config = dict(
    n_experts=32,
    experts_per_token=4,
    d_expert=112,
    d_shared_expert=192,
    router_score='sigmoid',
    routed_scale=2.5,
    vocab_size=50257,
    norm_eps=1e-06,
    tie_word_embeddings=False,
    max_seq_len=512,
    max_steps=6484,
)
Below are experts of layer 5 (counted from 0) of a mixture-of-experts language model. Rows are named router (the router's row for the expert), gate (a neuron's input weights, with its number), up (a neuron's input weights, with its number) and show model dimensions 128-255. Each number is 500 + 25 x the weight over its row's rms, rounded and kept within 0 to 999. Numbers have three digits each.
Before each expert's rows: "comes after" lists some tokens at least twice as common just before its tokens as in all text. This comes from a sample of Wikipedia text that the model never trained on. Tokens count by the router's weight.

# expert 6
comes after: " in", " of", " In", " to", "In", " from"
router:505469499524514464466499519511505488494477486493486451518490502529513486503476541500526510512534440482503497494461466491503520555491507459517481534506530495510555534442487528528505498496510496478506505547534537476515455478493533464511512459497520492453500503536492488483512427526493525508485477518495492493505483541546505497501532493527483492519523508540496476502493489546492512480501
gate0:536475482480511538507495508501550478478488438487498487539563548500513504533532475528509496535516539509507511470476489502497452491505462510451508503515495480484529502499528462524529525506532451523487499545522498507458479499515495469540511465469539517482510518534514532456523504493473522455480488478497505510509501410460500423507487466505510500511501486488489532517523529512501525560514
up0:557525492515479492525489472505501513460487490545518513512499497490486489500514496498489499501504531517489474481492473500508499514481463476444474512509501481496504523495485507491493465455521458546507500534499487530441504433478494481517505515487453514493515488510539551481552518546498479518491536494543500492472481469467538482536519547482474470480477483482478510475446519551529508507498
gate1:504484502500480468537493531491497488541476553485495511495509523535524470468500500514514481450504524498472493504516484507474509502540543486481465525492520464495454530517494529521501475483511477500486508495513518523520454517525484492520547544483478471482532510569513475507515488529501478476478528488445485496516532480598511526482536490503494462438516490496486488477491464496454457502495
up1:541485528465453522500491516534489453497498530533461534532481498505562506514523486524478509490467492522487481481549540479494519487500486499500518479496475445514478503473562464532506522508504495532509454483475520536526481491493494510521479524483488499496487531515485513529473552507483504482510499500502527540506496529451494502443534472507529539527506481503457494478451517487558530517534
gate2:512492488505497486484535466513495492530500511493501484484485487517473534548507513482486524522556446535490508476522546501462518503452524506446512511542500526515481546479445505504478494477493499534500537504522513493542522470482477478499490513476483505488469534486497481497496490525532489524486494453521521525508547527489506554506478455522511484529485509487492531492523501541482508515503
up2:484574561476476489506560520481483519503486447537522468501526510529492474501546524507499498503567459522501534489507511485474547505498484525479472500426508510490507505478504537475483500474523529476516455481514468522502501454505509489529506458534496515515498526516498479531483442479513478544483527485533496496529512499514502523508516507530492494503463500493501489505470484518476518498488
gate3:509531513491518518467483577489476488465498469476493479481474496496528467575490490433425502473518475508498495510476443517504535431508500518466436507507497522522506486524505516528510535499506504435494516507482474483514485500480550467472516496497519537456508505503486504460488514510527493500500485530487515505495544555546522502497492504481478439497505467466476517489501500493527538490518
up3:506513492470493498479526518484542498486532454466496492499462512482500494507530507487475497476491478496519450495460483489518533513506474546474501534477515527459484508507527504508505503475557535472483521531512514489469489488482532500473523519495545515465516487537456483459484545471501511478445520545497498518497552491512518483497485520513496467497535456518499494481452520530512512436473
gate4:486532464498463479510505501488484514492468475492491464470498518514523519540501452516518536528478495504505513513444470530514524550548517480497496503460516471485497514464453537519501456473514477481458477496525501485521461505493522466483489480449493491486555506515527507515545513527472511524499535518521522519529576524479517495479471474468459515472479498499487514504527493531454498465478
up4:508534449507475456464467545504539471493476495538540488510506488531505494489495472509523486549493488489500504474488456509486495493512544556488515496484503473509481514499516489549440485493552476499525467522517495478518459508494519494476503472485483551497491497477467513487502493508460481493508506466464494523522527513473494548438536498498482506443508483509536467496495521511480509533540
gate5:492494522531496458455511567498523502491483491517521518450533506525528518445502514511493471535507483480486446432482496494485553504545526474485496469505496515484538494488504530491521547507498557514482530530489482499545495482526495514512563513527485494506524479483491452547445506488493525498492504535515484491524463512507500467513493506492488481473486480525484525473495504513461461470490
up5:472508503542455504507466535506494525524505493504486471480482551487537541460505488489518478483506464517512512495528525497525485468475516493457500533463487488482482539494491495490537437512515574489481530486520524482516522499523494494488496464513493458489479519493497547525502480433499480505497503532494512473501517470498530494483503519476483455445478479480532501475534520523499518508508
gate6:520500512448535456495492491516515476492494487478538506519500484522497496485465526502429495511521472524484438527484503503482512484494487462560463494463482524499538523459524516476476513576500506492495516477496484473476524479543496543499515514506497526488518494511486506448479457506470522553507500536490488492479485493552491447545486537485481526524473515531491526462498519504477462474547
up6:479499527524487510508519487509517510486453466502511495470515507515489504500498521460521488498493476547544463534491456499514486500485498512536452508509522486467487519496466526529498475470491469514482499552505504538496503471494534498502503505511461488557460522534486487506495529507493483496499483515524494507508456489480504496538469485514554514550492469531471501484504521516462505518491
gate7:450487529533508532475491565492516532489522478462465457518521533539532516444512557465534513467492482496501454488512455522482516514489504489492491497497516484482460501506542474495521475551543463525470497542511523458502462507550484494484545466470521513497465522531487517454500493464508520534503493490460507469515485477470457539518459525518500531486502501542471527490505472527524485509500
up7:501562464498508544553520475484515454507487521490491511499493501458464495507520520497501513522511513540504544487525497504506493530497510536465486484501494474471518509477467535523510498521474482526494478481496492532514550553489480495495452497526527473471504562515494562530515518532501435518507545461521503470479505514501515510478486459491494475511516494480503430496523472474529502514526

# expert 19
comes after: " the", " The", " a", "The", " an", "°"
router:486531463504499492517480467477475473513456483530560510501497479531530502486511480493530484493466476524479489486485491501498495495500449477478511544517471491504461459500445502479512486490525493489510467544531479512489514491514499513521481476490524535477469487512528544500516495521502485490502494509549461498520529503548503473464465502581524516502514505518490495486530494529472501489483
gate0:515495469422526508487524481510505512528476469505475434442504487487507521522492501457527485509466516477468537514505507496502515458486505497478492447487495487506475528507483512529508517496440494489503514528554517480472483477509493564503461539482487503491483493519527509483499455471475453477522501464508478497520517484522505499491503487510463541513484470484497503509523469509529517480540
up0:504547500535518505472507484459483526452480537485491504543509525454495515499526477494480526507501483519490545525544459509479479516478485547543528498520505504472502488502529489504481472517516467512495491517464499502517521503517520470478499463481485463495462502520492483508511530519507495522466459514468532496537515501494517551529517524444481491491506530443521501521511492529503458510435
gate1:502495480576486538556470500522501458515486504508502489507496501495487520469516525510486502568526486485476528484514515529501508496534508504474510475566477486471509532474494478510524513459465450469509485534552476493498528529467516464483514495470498489481491510465533476547512539524526498562473493506524549501492498483509505525488509499486511471519512495531520506474509541532497495525518
up1:481510490565491574577523480543502494472527423522507517507503518498472505443528518506519491511464504523521459499496549506489478507545520502487525478520492532483476519469527456495488491473485483533518497535519425507473477532505504483482501511481517477480504520502514500512494456565512515477498506527479542483457494450496495510510474459521492507464459516536527527480531530520504528527527
gate2:526484448467512455561487515490532467524521501539547496542492513512505488559521506522514492515509492541513471497504496503526477512490505504513530501499472478482472511508508520543508514499533518513505476478513482512495433467503527478490519497492478519430493506527502488494511499453451493454463470446510500505517441475486471482530523492469503473507468485511510511535521543504489489497508
up2:517512510481469495490514517484479476416491498485499524493498504484447455503502485488475550460526473456515521432507515495526500503513482474453446469481521542523454438529502486509476481518521495496515509534520506491512486508541532462519510466443486491510498527479478486516520484507521480497522499514499511488505483477520495430495503488525498537474528511456530500499539503530524523517507
gate3:525520524485507477483529483514519508497541495518503482493524459543489524523526472486507525517465522505471528506465520514531505494533462460495530462485464492478507508498474522520534528503512506501494518531523466455492513487512492518552508465450533504524508486533498499531486511489489483491508510522535539524507507534518495524531444447498501496496489472524495533535511504523461497470486
up3:502504495460495497507534489483498499485530495526502484555486558502481475508482524439490508511505495539450506485514493508539500491479502475500476540484472452511502498491486520544493486489502543523514510530486499465490522467527415480535495541511504489444491504451453481485507516463488513523499479502504489482497518520500507460521529515495525463504526510482499476487489527481487474491462
gate4:482486473517516475527516501489493445506501483486537494485494514477517487507511508486498467543488476515495492478516477520500488518500503472485532515554524511515477499477498501531507527493509474518456471509500513504461504517475429495485474488485489512515507509568477487512502511454522478538499475474492515496512485519497542572485488515518589508521489461518472535483513494470493498487464
up4:501515547513507543502443457505515503550498537505503491472530478510542473494506462556495503486502550466489474517488491488520504543524510483499515497446501470492521501508485494508478476502489479522473469484485523519495466512564524495493519485513490487479512515512509433501558493506532513442489483521524502496539525523534504545477503498458471499486427501479554448519525475496528496481508
gate5:539506521470463531479468503534514509486479500532496517527482487494501489445518507497478524482486509479471511483496489517484504488467516512463504484560539530476512520488527490510480519500486468475531487484493536451537510469490512443508518482491501535482514541491529544507520486475456507517530526474454546517477487488513469528478494485507529460565500519465509481496463485501464560487496
up5:487476511515564530554486499493509515504468516514468478487538535506524495514469519485502503532516490529510518489523519493540523480541500467502514524436475492518506474513481510504485482497478468507529494504495489512455529507497495509499492526508479457482514489516519460489499467438518481472502455495500447478511517510480533468494504497481487512490502477485477528547520512491508437487505
gate6:524517473504472466511492563547513495490485530498516517478521492534532539494527507495468545537525481492528509438490519499433565519508492475502493532501509504504480520519521469489492510535520497461495489501518526452487498454531500534488529449484509480488507463540524530500523499492495484544456555508546508487478496519520521490531488524474472463500475516459502513447503495505463477535482
up6:508497480481492470493533568526498474482519533483510514481530452537515496472509455503483489516507495497504513452442483524525536489538561503518536497546530495516477497519474485509491517484525509517441478522507502469515496497485539538487536508481507515475487473522432489484496485439525513500456537501475466463481446499521471465486519533489500473536501524524535492477486554473488516514517
gate7:493514492465497483494501482515484539453476489454551488492479520452515515488533488506523515493512533502494516465515489512520492514506469496490492522454471487520473513518475487461484482516482524505516446484491531514479491507493514475516500483448524490470492500437515523538507491549521483491512537482465475468499535516520493534486529497490502546491448505513499460499531528468503513507506
up7:443514510506511542496506484492467519491523493500530522482443495527494504507522552536517525456509575484482482522477521515496524481495526443490444525503504429507487483534474496541521494497523539501487441473488520494490478492476492519508509522525486517486485512481513510499507512524505480463471523527529453498521472490499512536553515515524522501558487530471490479451479534496514518530492

# expert 21
comes after: " ", " (", "==", "===", "201", " \""
router:491504471504470494485509489476471482483491443467480512502496504529521544486510507498537467490498508501472477485491495488508473520548485489506501508521507523537500480476465490535526539524507508501504478480514496492482503498491527496489524480492479530516472485494541534482506498525508521525547514502496540501521532546498548475508484504472470491457470490478476487465526481554430510478525
gate0:509519554490490501493503505510513464519484491516504487498486498429534526506514557485474505556485502482526475514510477524512501522500497485533484545465463478517506483561494502510549516514518533457508506508540475494528490543474481479516477489479485526488524484514493442485468490541484501538489480491492511500539545466467495509492449533478466505484488512492511491514491507522495535470509
up0:476477495489523504499473506459529527506502520480516464484514490563499495494483476497518498542488519528487479457484471504553489498469503551505518491513545502504523468491480526509495504470543502493457506521534496522504468478508496482535514511455541458520434497551505534542495456510539485475497492519503486480510466522522454488475530475486540509509496483469460473498503488562482502492510
gate1:467535481554486476457501485535447515502482498489506501489467478501504498519520477515565468509491555494488495495516469505507505504499496471505480489459473483473549470506508459468518494473481465474489488494509561499524510478487511486522481480463480491478492541521508488532520463509509519488527486513542486532506523489504567487493547497489558498477475538499518459535509520517490489481467
up1:504504465550437487483506520544458472456487475505514501462472508508503502502505499518532477528500559494521510530505481507525474523492502491518512467476525487499503464471459426485521486504476457472530450502475542510517515507506512487500497499518475498498494528550513493477555502478492541460523540479505504502509532476511537537459537511481539503484483537500531468499522529504534463498483
gate2:488433509523495521476498505482477532504535479471506492472512541500498512509514518498506428525468521498501485495488513517462514510532473478502512517505478509465498497506506510496552495447483525512495481483496482541502460532533482489490511510500524533454532550484502492526538503494516488471512487446520506502490510535512501511490472461543511462488495480493468498485489468464534499520493
up2:518550458485501483539513532523501500511492533493472502506500468465476462548518494501500533497531495490531504520523459505500533520483537543476495499527483514529481503530507460498433531543523457494527506520505532505508549486526531516501493521549503483563485455532524483485449496506490531522519492521493483478506490477493539504505527492509521502518548506503490502521531521552507510474511
gate3:488515519496533530487484500509488508514517487478510494503553469512508510502474544491471477517488528487502473468517497500476514471479473470517459457464486565497462545497426514548483545493491521515543511517485504501552462500500486477519500484494485480474462479491485529499471416486467450492448456475534495508489488481567506518509494494490496462461469515479561492510493524487517462506498
up3:516463508520549510487526484490520465517465521523513500494509460530480546472546527468504510521521498486491430525520494508524520480479476493524529571497531499458518475502522503463538521503558541531517512469502500476490547515494509552521445532531508476476498488542544492487493487502496474479523522503486482509533505522481472509478512474509512497529533544477482510537502491498485500488505
gate4:421537484538480503522468491557522473463472461508493529465519532517507521497502524488519536516504491499488507485518549503556500441515497524465483511527450518458480479497479525501497472474476504545480506463500471487517494482477518427489473492509480518533487497480520514497494509545521487515491500469465519539497515481494487493508526473497505516510515471491486533512508506530502509519488
up4:524516506475476491516484509470498537506520500477480503508497542466502509515451520497543512508541504546510511472537501520540512485520514477483485496479529526516487511509475485548497465469517500534460492500469474446492487462531470475511495536495470545483506515485571503510518515497482464475507552499492523480495514460475546504539529496502512539481506434503467506478458470491468535496479
gate5:462476458502515495499550468488492520526557504463471479485538536507471506532509502476477480540500520500501493529484505531492536489491472503480496544504471499468439521469482507502502461449485494500498519501506539499503458497535501505501471488501499485471486486488527467493545498490498472501497476484459499483498470537518535512487521506510515438510481466475536522464523525589449460490443
up5:512515499478506475495508470485514511446442481505530529537435484496522459495516509505540519454489481502477476493532467474530465519526520434530521422516514487513525507512498533527520522516494503460503473486489497532526513498482504541502512502486540534520532497496446532487496506509528529496496533535547500518477507496526518490511480507508492509463522539544528485520479497468559513552498
gate6:531480471504482490521515525504520525519493461526505481469482555517514560514479536510484498504468511536503523505538527532506503500525425479504491527497520543425489484514476477464536525507496503505522526502505495482498513440498503542498479494460511490487536510533487512520517515522502513552463458472502475483472533523521488506538496499541459563488483455485482489450489490476506500475539
up6:556462485463491531490528496520480513542490484467504501487473518531506495534500537520489518484496513516507529527518523537527507461494462486485515507505532526477467463494540462453550470500496561541521514451518490425501521478501492497498473540532486492478525506523519532480512507525475487543444510478532529508504521511500490517492500514534476548485514477457512513445458477493497512530517
gate7:455546454492484495536499456484514478535490512507479538459508471497496504507510503493485539500505530502506523516486478539514515484526509522469466489524536542516431488557480468481468505483518511541482518513503523547531517524491473482442488477519497483547480501510464470470466473530491465474476501566485505509499486488477504504441496482523517532517497515452481494474532530541551518493476
up7:454434502510508497514499470507514537492508522473539501516459478543528526491515492487445530550506502521520498494471470505526505526529480510488527510482478493500492496506474509500458493533496465518468483516487556500487502533493522492466518508494480523519469486545510477519485496502535515468494457536490480520475488565503518441471512470529452444512529520440483513507483501576483488474516